Experts of a small language model.
Size: 11 layers, width 192, 53.7M parameters.
Training: a variant of Adam for the experts, 5477 steps.
Below are experts of layer 3 (counted from 0) of a mixture-of-experts language model. Rows are named router (the router's row for the expert), down (a neuron's output weights, with its number) and show model dimensions 96-191. Each number is 500 + 40 x the weight over its row's rms, rounded and kept within 0 to 999. Numbers have three digits each.
Before each expert's rows: "raises" lists some tokens whose logits its average output raises strongly, later layers aside. This comes from a sample of Wikipedia text that the model never trained on.

# expert 2
raises: "ers", " ", "s", " M", " (", "er"
router:510515446523551493571508507503549566433502540477549456611540541500467501517415426535509462449432535527486483535502504552489468495507451489523396550485554453482490482487429465535527407502478521509531494522513502481532509482520441508496491492533479472497496488541493574479443494486536523477
down0:508505563472519558514476502505517594443536467453507574503536514523454538529489463489488508511485518511424544409540555431512542484496538485469512431496481499508532522466440409506521466513520604510445556521440492452435514424499447553431503480522452489483492452490449463482455511536436523545
down1:490483547512474536557513509520526542519557521488511481460468454459534529507503480475443503532538546526502488525492514463527492497512538502523503549451508532392491517527541597529400519498567555514513549524439481547503545459462515498516477455523487463531429443447516441472544507501480530508
down2:453498488499492502531510507448493588507510378510474435469541551504483505402458417486464509479506559519487482550496524456472470455570507484480497525508506404533507477555474517530461495503464488521471471552545503495453459455465389491503485496491455540533506439520589570537483488467507497531
down3:497494515536485467446555534536535543564502488541505437549473369463585473482502568522477472517471510531495530506512474484499546518513497497470465485543527519498473503529511525483442553488497446474511517536542558430474507517480597470587517501474499530477449584560487473517577524542467484608
down4:520487455513558498501491511525490429465474516503527549545470488479517511538523500473479587535518458442473562451528547515486465525472482542519490549521454424490433514561554526531543520487498509465491462499528484543543536495546416490513501476499517508418533441462515550472516520546547524521
down5:491507566498435530510554500517535533509499457520491564484484478537591553476478501487551471533495533561570517517501476461521409461500607465441562496494483524534553532438528465458586529473454483514583583458435554524468490517429534539512499517492551457503455512459494465411496517475501493489
down6:513502524506493461548486512560562510514582471543528523518448549503484531533552493508519482513442508541431501504485538522530587536494560465516514525444483499518459531491509494514465508452517439546473552523494484484473446510470580482454511536514496545584546509462518514464490496528519489475
down7:470532573501486463495485483513486436456538511501461513474506448473472482512520535488555527533519509480528498521549549537500526511529519518515540479439492463451529521432574578490515551510476489490505511521503427530550520443541531443533501444562501515586436527510513431535477456507435512367
down8:485488513498552533523525472563458504562556494554469478606532424522493539519421440505501504490523472442500623560502549549456495500405494518473502486531514554427475480514529532489393508515584521472485474477459545486555467485488507474568493483531468517493490462513552479521471508516506419533
down9:533485470501532467534444465549466508481520639461439522507468482467445504555492522479536493493494482395451404497524469491521549474458561487548576476524493493470498546496441440433535506457537573480494463558462529484489490525512439424468507474564571525525555426524471496417514510516508525483

# expert 10
raises: "-", "m", "l", "oc", "w"
router:437574542431535530591504588492530538485497447430492564534521526471526551544530467559458495503507568511490504432473564454500513412478492499559471515465549450468471473556476506530530425518466480515471507509497481498518487411470506495476474518542515513523482540456437463519392526494452539462
down0:500502464448512483510484492512517435476489576563515533537426522558460426528557478477569573550555487551515521520524618528516525472519444447488539493484507498532519478527565494579482465516432456534502463515523427509568520524546467615488511477458486480501489440485509506439515505519466532528
down1:442524522464545473465465498519519511532541445524533568541442479476474558452504434430521498486558486510512507522521570494479501438516527494458497543505479455507522553533465511613453497537473514493561522449496516537495470468478507471452545458522529454489563594558543585487473509533464462512
down2:485491478475486533494500478495517411512466467499524489498514477481471477453541443504458477487542508462533524547469456500518482474494437468444534424563500462538437572523494503460492565472538446486539476473472498410515510526520608499533500475455537477555546506524474478541545500482458487442
down3:501517407427516448495584465599558552499488486452479518527503510496514484521577559563537488500534494548561542474526595440487462511531540475567446473509512470533537508531525502475530505499507440483515552487495454491491450469557509522477497519440501529465505458512481425531516485395448530479
down4:539488521521444511506489473464549536410485496492534464530435453465499474449496442439415501494591544430454500532531503414474508534522461531515527509492501473528397520475482507464472539497442456456527434506469462465460496409451482515475538535516479548446496535519494462406452510551447526518
down5:483518553518560562553511542502430526523512487535544508484497504506505473543530567509503529480492462502597554531520435539526418446502563510503551503560499481522502538589462524470470489491462472551524531517506529543496528452463575437503504507502496491530534541544529488528426501483538557581
down6:525499428506515538468483484539565452504490437548487491506461461484476549520541538568494561532503491466522539445497497473512552519509440492519462472461486484558573482542498432520545496451457429464510436493557517481518514520501491602482494482464464537472550507496492506498526500575465504539
down7:428498524479481432486545493486495497401500485539476483459467523519536492555553502478448516529550473380507483525519484471510538496492429480522481436540486543395505483485532489508540577471455512497507440437510505507526447513477494525473478487508440485402495531530519473461485529529428511483
down8:496505479523557553491443505500499580431472490447506426523541462488543510528490530470522555465517511533615553525524427501551478511423464479456491537555484455587517508553463491567499499501542456542478540491499496467486461482488451417461512486525528534496553537475411448520465484546509453542
down9:416481498536426506500500513472496510498473466534436521508442563465531541502479536519502491486543499566449513452513492508484511510479437475478440481478497548529562516535531475535444465478492525519492455460427480545418507456510509518534483476590488452501523491547572465457474466472449528546

# expert 24
raises: "m", "ric", "ri"
router:440562502438534534598512542496535534479485451420509554531521525483520548502549466562448498498498561521438511432502554458491513512477494476552470557423562455467480484528457508526543418477433474504461507497496475506506502411466501502483435516545511528514482531451456452530415531489458534457
down0:562500480506577477513509486455551533461522497462523535504528518472456501485455523582494491494525494488524543527478453556498418504432470514508505474466551517487597523563544455525463556467438451455559432480523490512444506482553516536501487499550498517506509486481532503357529516447551476555
down1:489529469455511524534501514413510537527430504575414490441512489462510491507413425509507499468474461496481498507481546506528440533513510521531520537478517495459458525518525468513493486511466466474476403470534440519504513415502483413463520476455487510493399512473479546522425515560489522446
down2:534493497480530531409503515473493503532498482495487536505532511483530518493571536490500565517497507457463561480520468428495529587513493498498436576452490458573458489521508524499471459518398447461507417468507446447481548503441471553497514491486538545448504557513529489506512492439475500503
down3:476526481484492565480509469520426487543479532453446544475517418507521515468455478424422486468454451464456503401489468455466489478509510506502526439459494521514500474534480425465372520522558584543510492516502533556554506469463495473476536481540452562508556426552428444534476485578500491518
down4:509517483488491574498420514454538487557497480501560470504495512526467461547563428424560497469525593512510554516500499498519534543458503513501495556505512484513505433452501494502435558513467494420453439477457537543494484546451476469437513537442510522484494526455543537609544486506465541482
down5:524516488525465474507522516475431575527479507543494546535538543556505409451502504512465481538496437525465482476502461466518448503504466484507554417465502453488481476452552573524495467545564522553563436498476527530462479473535471501510492519480420485537546479503478552511544494482509495531
down6:461501515483482452517553530439528446489525522494562572473463457512573587611472575484468473449420533544523501482504543480521534530516527472489521507504493446531487550462568431458458539484534494464475528534450503476509475528534590443568483468579491520431441493426544477529547516501535504490
down7:460516527459572496511524532512535547466489471500488509508557574498442477490554541478489480533517459479496563500548583545488531502532475525469550481495502571534475501448601450500566529528552504549544590552447510459558532475512466521544488494506588494522492511502499478607524444513449531588
down8:516496539524476434497518475498499519540506499521518473429423405477532553532523463538470524557435472551444526537518464503532493516502636541461505513492484486532499537493472490580543460473485503510499541508560543523509478460490507428465502505490481479506374538461478537471492493544490524511
down9:564514509476541493595581504512552520444563460518509508492540497588433533483532473488519526478402502509506515514459462455506549534581533491556539471455484533487521485489496460576452498500486445464464495489569551522452516533516473505577491513499480568521544454491466418541546504485571533502

# expert 28
raises: "-", " ", "1", ",", "8", " c"
router:510511507481566520545508492490576469424495471491483598498543577485424455496428478538500461439572494553484534529493534468491490486478489506540424559459561546470496507466489558511512484522470485508428497499456445515517475531520541500539474551564490496574461516492496462511433506465507546500
down0:474501496477521422492534494507568543473518502499522469500579545446489488552438479551566527543526455552603515577514555469480451485542467487525431494487510543548465497465545495547465490517472436458441380522491512516513493546447475510501502450476482527497494530529546588577442516459509557563
down1:489517544507471547453469466491512499501512488514471501484457491471479491505541520567469615507563497480533487454505456531491422511564535482465516444453486442572569560625493492485476461549507549481515500508511521516580518556530536510471500481588481531519481496433524456579486484456466516491
down2:474499481514450504496508505540471521474483488469421389503479512543452496453486452491458439537490543405454438551454506485468461475446443495543562498505501479488442481505448503489505490449566529486470494495470553445459496505462498456478510539451472534510473542478487508451546525507495472464
down3:512476431513504454513462534597512510461567525355573444533529500469482509507552471438483497448485518449434533516489519456459479528557468481510536572479546532482478481568498517521524479511568564495427478501514506542525477532502540524517502575526497512475512465494528457450489504477585443468
down4:522452478536447476549494508391403516578473532534511433470515444544513561509468417530423526500511558470441458510492524517545566534551535538496508457566503463417495506494434536507478473481529584563501551527506539503541544511569532556492496562472492437527518482496477499529481515464504549519
down5:536500596577518503483524506523582501503478514508452483505531462550490525509396498481415473550547506545474590436469514446511491494465509485540449548453527544518448426446535454531563496480460438575506490525505474554479461482548513544535497480496443426497533498587523509433450520515521465466
down6:472477516521462435489478489536474556546504543527488474527473542472480485454562488495467531459487527473486541585494573481489472426464527444544444421494495578524453496444489512512560500444424462501499471516503462504468488528520489468448480503551463539532427463486489468476516485504465494506
down7:508524542481491426496587467536484460518489485441504483468411460466531503524480569508571433491572412457485451543507513537419471479460483488544506498523472432521502483417574457559456525502441481549546511484575520566489470533507565482427484444537478465495437480456493430488506477517576552510
down8:444504535468503462468485486473494422449519485414508511442473499528481570586544458503551468566521482527508538477483589573537526502510536481495525518511494458539539489481498491445441506463520521467513525482492504497546515495517491572512501509504448484419452413506489509519527523536503567592
down9:457487549492480534435462496466475396452445504530538507476474442527429527525410472529436474535513508492482572520489571439578539531438433473499535554477512492512495488457517513527521450501438446490450527507513470476487504494475472509485476514552527568516477511497496493516548499532456512536

# expert 11
raises: "ra", "ia", "ian", "y", "us", "an"
router:439553502434526530584506552488511537495486449420510571531517529482512540505537469556455486495504557517570508434476556448515525549480485533554468514439557455470469531537477512516533422453461470506468509497483475496514487416468501498486457516546510524525467525453443459522394535492462533476
down0:503516481478494467456486477461450502447482514550454532416493456521495440663480491550504494496518492502482495584498536437492480504569533508470485516507478477464478536498512533447452509472440566515531533508498460437460514535512542393333506488519460512573471480484514522538560490473485550486
down1:548502503507486551544481483487542476466506444427546456442546434534562500435575517463531535506426523519562456509489462482467468503496513504465490559440498463536482439484416496508507493479423431485488474450565580533504424511532471480451492482568543443535503532537495479535440530501501454478
down2:487502500470600486527532515507544556470505561483525553496482517507507508505532479525504493427470501548508376508467492482466550471534483510483505450559515559447504518473445468539487572544628546428534511463412540479545476564523592481457528483560504502516540464463505528517429495528437514482
down3:483492436558440508521442516454464517455519569460548525512500560474502528485484591554536520546501463551496453498486491527499515527496405524491513506540497488420400489512526577549468411520468516484471531505451444456556472471509544518514505429520563549451488610517487528459532473489528519545
down4:507483487516472515475487510518454504492494471562520510544453565489450558453529490464563481490482604482539510416503529634514437529524540499490504499569496508477547507573561486523489492527468436506534500490451523551492551520479565504515507507526520508534460572492479522544489480486525469471
down5:473474517496524401465542465513502570478520466493562546480485469455574512561516454527457553531505477515502436480498443442501471514485463515532441429472506528448478591480538479580547548472519451518391499518529502496461513514492550512540487535416498541531487516491527587424522514419453558517
down6:502524499515544483493489523489536493419436484436511479485482537447502477465507513461509509464518480520496435470522423421510497512464532485434451524507493527535424507453516463535470502499488493471579507538435501462536465532488538492471484479510526446577463542531574549466524453531521484510
down7:528507507482491486510497488453472471470473494513425452467499524519440476476436425481589465454453456544510390533526538560509468450499540480534497510542536475503476428528512413486512565474460471476463481482547578524527513474535408647457493587513464561503512553519449481493543517455530532528
down8:501526471533540576498556508580577488568548510475514515555514465517486459504603473450436486460482477497439431456518551454493487527516542485459473515456476526507471497484515493547431457477519458558552569504537515503503488528520481520601489448415498449532510515465535566506489461441470466499
down9:517511508529584429473498477493486420488474529555490445488515413478521484481499516468461577455471476491543442518525580517494491472542454510404435471464496524442476507529381448529460542476514469441544570490571515481510439475558494533500491507606506508438557428571533506449515534557407503457

# expert 4
raises: "ories", " room", " serv", "yr", "enna", " chronology"
router:450554566431518536587509538505523531478476450412522577532511518473517551533538467565449507501507556512499508444505559471501464508476493489549468489423550457481473462530471505528538426541467477495466551530499474557513491413469513505495430521532519513522464526458435455520389545498454531488
down0:477484498511522421520536489479525470473512533529420511448408551544552507493484541484470559476469495486518522516499529521500515516499456541540520457481504552512455478524474408504403659456476510439521398489553506479505472549470477489444498442527518552432583546494469471544489512493482495430
down1:471508464518521531522523489488498496594496564465524523503446523430494449458546513501551486451467458495571528517504464519507515492437490509449461454521515498535513581549530530521465415494527486434540457518474642453496509506459624434538507486452520468528504495532505542535530500477528512496
down2:527497496426432559503512483465553491531480445552488515440507503501541521472457527482461537539494430481559547431525547480470453514539490535471388383488473562470523510524539478491455519504510449495522394521459533567522439480501543572456520538506472568479550513464460522486503500445438462526
down3:516489560535452566487519517521541584567492394446521513463482543489453416412510570522561438553459497472470553480497538554546535499497507519418611471549481430509444482504509482542525552528485506538556472523562506499476458501502480446479489493459479454507531413418484557522463487493515576530
down4:460456487537538531531532518501532524538501417498415434532526458508597489428524547480508570591438475465516504519480519496451516498509544491551534465559521501558530475523539469504490498466498511508532473538551512480568521503444569465496512462508467405480511496587458554496397489540534471514
down5:452511523454484456474514517530514477486546452480463478483490511465397520473505517425508519460540461525448516452445510517477471501611555464496483568560501413576443489525586474547527450519457454530509454551455541511513555562532467425513538456521544485499506557541526455533558489499526563551
down6:425519514519561490497517499478571514519507539433500529500535559493526477501520541510443550439480470485525464591485396496523548509448544516489502492544514414497458534522433547494496425515476511504562462532490512438527553491492615492520507489604532500496459547475549462473476463526516474505
down7:524512499440493427495501491480385473468455529487529514490524429499551447440524471463529480505557472420584521457486489449503530463511546478426479463450500530521501478475599483434567479501581518495482473505498545465476519518556491552518518551508463569526526481438495434473521487467531503550
down8:504496515501526523539508475510535445534473523558459575523519469530489557555479505503380528565510487522521529466518453587524533530474466571448438447505500535482490477547419552477494550513487501531535489504565450442516560494405616471500516513501528475528478568492483477480581452485466489549
down9:484527491481491513534519527421464454511549531538604494515444539465477488464500435445510539477548450537553342479509490480499522495560449497418533536431518513539468515449503540428457553488557515499554492533496563492510596479531456555461483529515457528477507451557475496430502503483457511515

# expert 6
raises: " |", ")", "be", "ly", "ges", "bert"
router:444580474428531530589524497507542528488583456438486551532514514459514537542543471558466508520516548513461513440500558457494486488473493503560474565464583461469476476548455514525521411507445503503471508513519476521502489401449491504490427522535521521519477528442438459522471477485464546484
down0:545475539521434493532494477538525539544507465511535523477509510463455501509478462427453478551554457443500455460528431482503498513482530483474517496488489548488507466495474469519475428530479409485499490497538522506479462544498645428443503487456552498574500493430497514462471504405472510426
down1:505505540555506615601552515505484473482479520517474518459532563517453474465481498439484472504527504536518552500524514495518472518495597497477503497432526470534492502452460493477465562480493493496490514496447503484486514388433545495526536504478500491391540558499544542450455533487476514522
down2:500480485557523449482527538433436516490483491439513503474509488502527551537529554492542513502520437504505534448484487444511499507516618482434486500458546419526552522480537485486527428547547536513450566524447516448523528479535499510538515441502506426500491583491523472522543525568555491520
down3:548505443466484458498525532474381466485529436466518464428514497524575504571549542514514475513505461421547459427511523546508575478465511508541521447614492535532442497549451510468485481480534487550521462478493495527511577536519488483507468456492512529480586567452536477494525535554517444514
down4:474494554524519500485553512547507486444439523474465553504512482507466439518468547499502420481476590511522492497476474429522528514530569468544458503461523596514501481522566453433453568493436479479565472480546528519526471508480494521474510533445494548507609557502563459580583524520463548503
down5:454487532534585480459491475449460498537522580467474502493495437500537474544497426506537513566539439568507388493520432544536519480547479531504455495527441468495558522472486524470471426497560522451485492490437516474530440532547524474478530495519482424469508500543469490459454494486518498509
down6:531472583514539533549528457478421568520520482598457507491449498495510599478437439525522468522480547413554526454533613520455498461517481473493454490479484560471511478489513529436494595545499537508440443493504536420505487546486514498595505468496497477516550430523501485525483526481530525462
down7:482501539497519542495486489450419562543481550518493507427509532502500538547502540492509455413413511476611540438471536560490605505512518489514512442539523569457599497500555462563431534521534431505520490461435538523449481462521434427438507480512476497379498518439432486555495515518507503423
down8:534504387509448387463598496493563506519537467492453427490385500513519488493519508499540458510486494574545536529531467473502456514447497506516470438504496485523502498483520557497491439504600542503568498517514569513514486551536516491487508475467473507579469492456496532504547480442525523471
down9:464522493541585489476492492466511563451445559450473492535497537446504515418453573518457509512451568529488558574512561510497429508529490468493446508508574505395493475541501575453520438500525529469499480524502500533569469466552531472577514498537451397469510527515571466487571470427436491487

# expert 21
raises: ".", "5", "2", " |", "0", "3"
router:450559461505544549544516510495524476453496496440595544502473531438530609501523394466503449527485574513470534456481543484492490477479509505533451511512637452454463512502516464559522525493489449491441484514528485482533463465485469482557449520517551454515519515492450492497519574537520572539
down0:500514587513449461416463509498422516515551418539550498467520425482499508502501456534452497511502469551540413503487494554492501543498413482587491492500515427492507524474428489418432516478521510512473522448491498448547542515455423534487512508506501523439499548499500484504497527523542430476
down1:508560485404493494476490552477508487531474416416441503477505442483508544497511520542503541536532411522528431470498484466505512509481482475522508489484486465543427472553463567460555513494527458469535519516509465591475495529472499494519515502534469579504475516543468575514463517514495488531
down2:497517497509509540507485489529476407489458458503487512528434526510453530447548378549558465558497522482551520578524506452500529481523518484448489510534525480551551529559501498542493493519523480511558453504533435524496483451520519502509506556451519410504497556422580584411588474545542463527
down3:522525523502453533542398460542481486505536463393552507513484443496531525557492515525483549543474479557479584448505444509522494439516488459546530589431501477505474487469441514443546465443492481499545479484516375530454469506472479447475523488501473529479520592546518480502477506500473507510
down4:534529492507456481511426462556484498486541474431541530538509453471526503533508494489467546500480512533507526457488441519498488472498487449560485576448485531488457468437433479404513442418469510495514442466492388548406470493446513481457521472498440561504487573571491475496446502493507502472
down5:524484576535546482553434499585478574470524509497571490590489574520483560464492477544482506530447507505456502518494537457507530542534487521520554530465479498548513497572488489445505502512501472550523534472514414570421465490563458497473478536497521423472540529538447385468448526446475515544
down6:503538480399491471497487463526508520494487518479495575442405468476470454492473477527515484476518577458509523495469564464499543480550515521466399489543439527468557481485524504491498475507501563432496475574526499561576481559493472560493519541497548572512522465422454551492566474522565559480
down7:498478517457509478426507487525457551519563489483535457549470461524549457504484462533392478558586454452445479552467524476439509485482519506482555470492529488460491526457510498518560535520507476543491552523450522425562503461511483432494468461553534461477544467460514513510482505532520519450
down8:459496517538515532464498549478504515477507464541462496436459517489519534472461525579537498495560470583513469521504502518514488538424446530512430494417528531454490472531439396499479513539474496463556510526474542515451504515554482480474484525483509512598528514495539483564523509486459532555
down9:497472471567540546456483519494540384513457466532510610504525520472479448487488528517522542543633497487512432486544480535492469554414525537526477549471564476485489513529495516567434508538440487461489555522548495507542508513515531477493490478437498462543496482485572500525553514521457497446

# expert 16
raises: "ative", "ating", "ated", "ations", "ople", "ac"
router:443558534438512528593514534496563535487524437429503579528521511499507551543536471567448510505503564500454511436543559467592473447478493457546470508440581466470477472527468500529538429478419482506468533483502471538506491422460508501485434517530515505519482532450462458515377571502455523459
down0:521504475452484480475392488494549528430531514477469509516421490453520441596448574491599474443490503477480514491518577464450508479540470508454533465608495517558508463513491432438572523532538499491491480496517465599470440505488568560546485508498481561539462495545479506517478482625470544477
down1:468492516550488573460440500493545459506534509442480599507513548563461526576507585463556556513490546432527547466518440407461547563513480481506548487494489491516470476494492505515470483502544477518453496505476503556473397490503528538465503481603437530512517465506522564515498513469575504449
down2:514524518537488479455520502483419436525480462613410473479480437531441484478503463402492548456570526516564546441512477429506506468568524474519485471463515492538546505492514575487511471438520517450458515517543454435477558505566544490496518511511456548488479441453487436487455524450460432448
down3:511524498523422503540571496497411528444493494527454558483481501450526586519506525507454568461446470449490561509537534532469496550503508530562498511442506468483436478465482448569501544547483609545568528523495477464570458481541542420479498441444507508510522503506506500505496528526507518489
down4:468527483467445408537547510500488472524543535503475468456463481517535489510497556526510477490531478493498501506524483527506519550488485507455466480422495531509562493496497533482511474442481480523575396549498535526476533499472549512529475501524564505592470594491524521467473438479481485480
down5:487523500497542503533548502433406589509516514525527543504526544549473529468475467534477470437457473519483438515488518410480502490535547533553506465471479449458467524387585494406509507504515495507525468532398499411519476500522491426515481555487443500443546459486492506486574462457517554501
down6:472531493521479469392530525508468517495520502462521506479438485426395540505498569458567446486472505523487465547512572509511554495568417512467584531529540490485455460478481462465452538496575502480496542475485431525536454490516438523455501447483522489466483510431514474431540507503479444532
down7:567478500491522455432452520464515505595457576446503587461498586456482523498463455458492460472478555504411444503481523473489477491562476503532441507521521535509475488454440535531558495559490452483482515474470497486495454501498516537576500541599536485474416540507459519517510494525543423468
down8:532493482453429415452510487538528554555485481401485480479484492532612468579502592504502448488447450539502545549501482442515503488491539484552483486486508460421579464519524530512416511473498474479457515532501496484503444486501498467508481470533519542513514563440513530534503487470533490468
down9:448527524492593469502533523478526434559499506455513470564448512522527544425551525553553517483527551492499532496495585476486543491486421520451532517535525594497532460448524511555485476520578512479541529466425561565492530475528591499523507509563466514465493513506438433486430521500561537466

# expert 27
raises: "ct", "x", "-", "z", "ica", "til"
router:436553519440534540586507529520559530478496442439493564530515526488518545506543472567452501486504560521480509444487552455571489396481487514549466585446568463479475481531471507523542429432448465487463523510492477539515496417456513502485485516533514512528475528450461459515404541504453528466
down0:552498582477437569492507483521472469553542479502443453490552493517599461480498429527492541414538515475541413590478413494497523484414487512468414498519509526510377506497452538453488458493544500465461524472550520434521484516530485532553523464533516514500468550513481450514490483532504477489
down1:500483509464443494450445485521531452564509497500479457541460341538584474514562481488534487451587563570516448516478455410546536501493467496503519525494492460427536497519484523525529481474517535482454529488552479494490512507515514507528511506520566447501533462494533561517560481568499453426
down2:489473550518553523455483495535466439541513504385536519466458523480466458493550470512516467469458512508437490483489501460513516456432531502486468520479489487530502489456557441529575523475511523508502529539421518433527588567501459470511504490562472523466388447500422490483419479475568457530
down3:534490535493584527544440453498420498517478509496435450501612500470475480518506485549568533489541514503528476589519510461500517472380574516477555526413512486533509496462381431456519549492477522468536460452528499513498535512501440488597511482516509519542460535518494448573476488539472479497
down4:471527472517492442563485490442433553459486562500459521545531512495470449554457496513507526454424530459535499529499517525491429500528535505459417534508531463506475489467504529528480548539450501533531449459383481468478481546483490452521510498534480518498508472476499573465499510511491451548
down5:492521451507560426494441490497506506500496535417446437494454492463515531450428513510487499495483482486571540515528524432477432499548490509493476533506492597470516486577601503458497529496503549453485489540451523521548569489544532503512454526567494501523534448483541568452459492484561542453
down6:525506529511489540452470446512530419471481469507484468463483463557487480433419495509473501526488462482489509542471543544509439474383528469498451495512485454515507500528582524468497498479502501506480470534573484521452471480468391498493498513451526496468513494461394462487569483501507526485
down7:518521458495502524437549506459496553495499458512586428486509563504502552508485518607445483435474491494538550496568464503434453539541587499488504482528493487488479495447501481500568545497607590534503520513484501417467605486515467500535485464487451470463510514504483512532419514448486526500
down8:492514459570453518477583507470523509488468460507547422476486555512468435540490515514492524467524518476612436502479481487438467467432514500500511514483523480464606489501531412519472531487500501497588482520540480484486505452510543506480481508529504523528503486497539538480417504531390485565
down9:510502489457539469473527536477456539516461495548581411521561514535561470528417484543472489535488482558473512441499550556538496481564523497469518494468483388505494519460489494400543511484525510500429415499595533431380511523519532469462488534455490512536514428484519505481468520488473536487

# expert 13
raises: ":", "\n", " |", " of", " ("
router:441574479444538527598509506496538527484492443447488574530521516486510549551537471559452505512511550505477499443518566461553524411486504485552473543459576453475473461534470496529530418491451489517468525483513486526503487414463513494485445520536510516511467538444447461520385521491450525462
down0:513517526427461459504529515486481533456524464469508511506585550473484452556525487510481471456484499563462457551498507439553577480528411453488560463453525464386451493510465529408536530438431492494419513506500536548457482555460481478445519540526528554460515471484471513423490509449480475489
down1:518507485517544469554507506577416556490475462545494467535547466535556520461481411461515596474496485456463475452500570499530427513519476525601528491537464509533439503463492586523519460516517486474442480497521500573504537496505490444524497531466517414423481548552482572580533516506535549465
down2:475505537469507467552530496538558490489495540537463468542517540486456503486554479544457516442566513534550420454468579506478553484564419463538512476514477595476504499424483542535466508456544527452522541540558476545460539538534524581472515502564469494448507430462525515459528483452476467496
down3:524511527511423540464565506576546469588553416511477511534459490492529537482508534484542544439463480562479397495506492463511449508529497517521441499494500515496587472522475381410531522488452519494512518491563529516455549468538426474474507540577513537456497461495458479457497487491449529483
down4:576512490540455489529445476530434535497528482526526468517498543453404488503544494506465461481439529452400547512515453521481491532527510527455500517483508543447451509441511524489491444469509550581481454496484511500551373461480475436525508499527530465566482544505454612564462518512493483496
down5:490530481469552469539497504516518485427494543459528468505473418497517526449516494481399577525511484457526520532493465512546524517505424502473466542473510530518562472505518517544514574520498520418473493508452527498498427515537516525542504489479526382509494545490548503540492521474464471510
down6:504507516512521499449453481543506491481472500487578523547431492512559539544503481432532549478555484503522474466512512524479549524553392538520469494493486499543560564571524462441512512518516535479439508531487457508501489497586482484513522500447515438554528450563505455528521485499471465507
down7:502497462496543419488571502566461515550508601427539527512457573510561493446479472511543491536540487437475521527516530471472466521550475503533515515492489469542483454513538465574445457535492438546523440517441493491572486536505606488555477515437551542473441527584530565491526521450520537544
down8:463500442608573455452512517436500528511513491533526504515521477494450532481493560450516471496482560520515541501551496559522443478448484477459523481547492542488485486531426519476398510498467511535509472563488510484451511481447469390482508554530505540424553445517539417576542491515474490441
down9:565500491458466489442550509485517478528508391515472508550445539510517518441560517547571448492446439504558498517522478527490513479572541516447552427538499508513459486469576409488595544519536488520520412496535487501449446492488519487462484512515467586523526499496479504461481484524483547440

# expert 30
raises: "ra", "rib", ")"
router:445584499427543535595509540507544541478488444433491564532514529463505544556533466564460500499507549518435514438544558453506506523477496491550469512442545464471472495539479495521542426561433473542470481508501477496520492416464499505488475511532514516507482529450444453515399542491447523466
down0:540513492491491567495517490475462472468536489482504506527552436474517457564465479529441503489519537548491524460503482445494518525427475479462540515451483468522556550443503485514468552521486476616445424474526514488485466502465427410434515463541552504407498530475559465548439520579498530517
down1:480505573503495499475394474511524457555477495507533488539510491471378563530471553478459535487586526423548549508491412496520483514434521497509497488576502405503523488566506531475501525482445498509462481528593381507509575531505523494476501511581531457445519540513534445486526504556505536475
down2:527506454525406448484472487428464586525492459516466454501477478507499520458467435490581609502446471564476537521488531465519486466580460462509574460549510534533501489511517541528504455466542471546496437498541527558459536546491550488554493500494504494481530463495418493475474493519489573514
down3:508481495478542492542535460544525409509440587456433526530498542511469641453455461513478482507474559494496533483525479454481452508443495492435521518551541493520542506526509470528518520538415490485378487476510481532572452535563506565513487482599476446575430494435516524614455507456525510490
down4:492497515460547510425473514461552513460455528523473508513535552556491501446515450521473446506523502506536515456497487441517535468500492471537376522484491435521492510514533533514555465494490479430570478508578430437482472515532517527523455527505477536486450553489470455431594517527505545455
down5:481513467516454474505509502537548555471540466493449477433498522520486570535466489492504593593526444476563560518510514530490498498528523522580570513530466445435472505542538547521503497501481487486490495523549422468531476468466436396460492544459529463522520432570539551474477446465512503539
down6:420480474482515503435534493437567505530506484518538459486491544461605525444531467537528494552526549501512468466486464455510484517572468531459450480534479504478482508535481450484526466494527486422490525492586440497482514542433616570554491512538437546542549478463528598504469526494396506513
down7:438510498561496469471553488465448543499538484487531484435481469491449428535485538521467500465538541525503596580530489601448527499478549487503508566467492537435476539504444481423442484488462528540481550493506525437516511498509477452489510524473501444494502472520560463466491455477508603507
down8:570475482499525450468598491488473497511484506391464501543529467470495475541501525515599509441442495560507451521511520534475476493425504516530474492542492519485445523491509533523480475503465485401499517466459551525537415524540521448450494521558535559560494481415517462555460505501569449508
down9:566476484553478479493506488404492483461475519503489501525544423525455526458545451473470489570534441466554393462494409496545419527456477501538462517497495531589512520471578510490464528500547506497546480508498510482481540503522376551529504525500502455436499586512483453468560505531485470560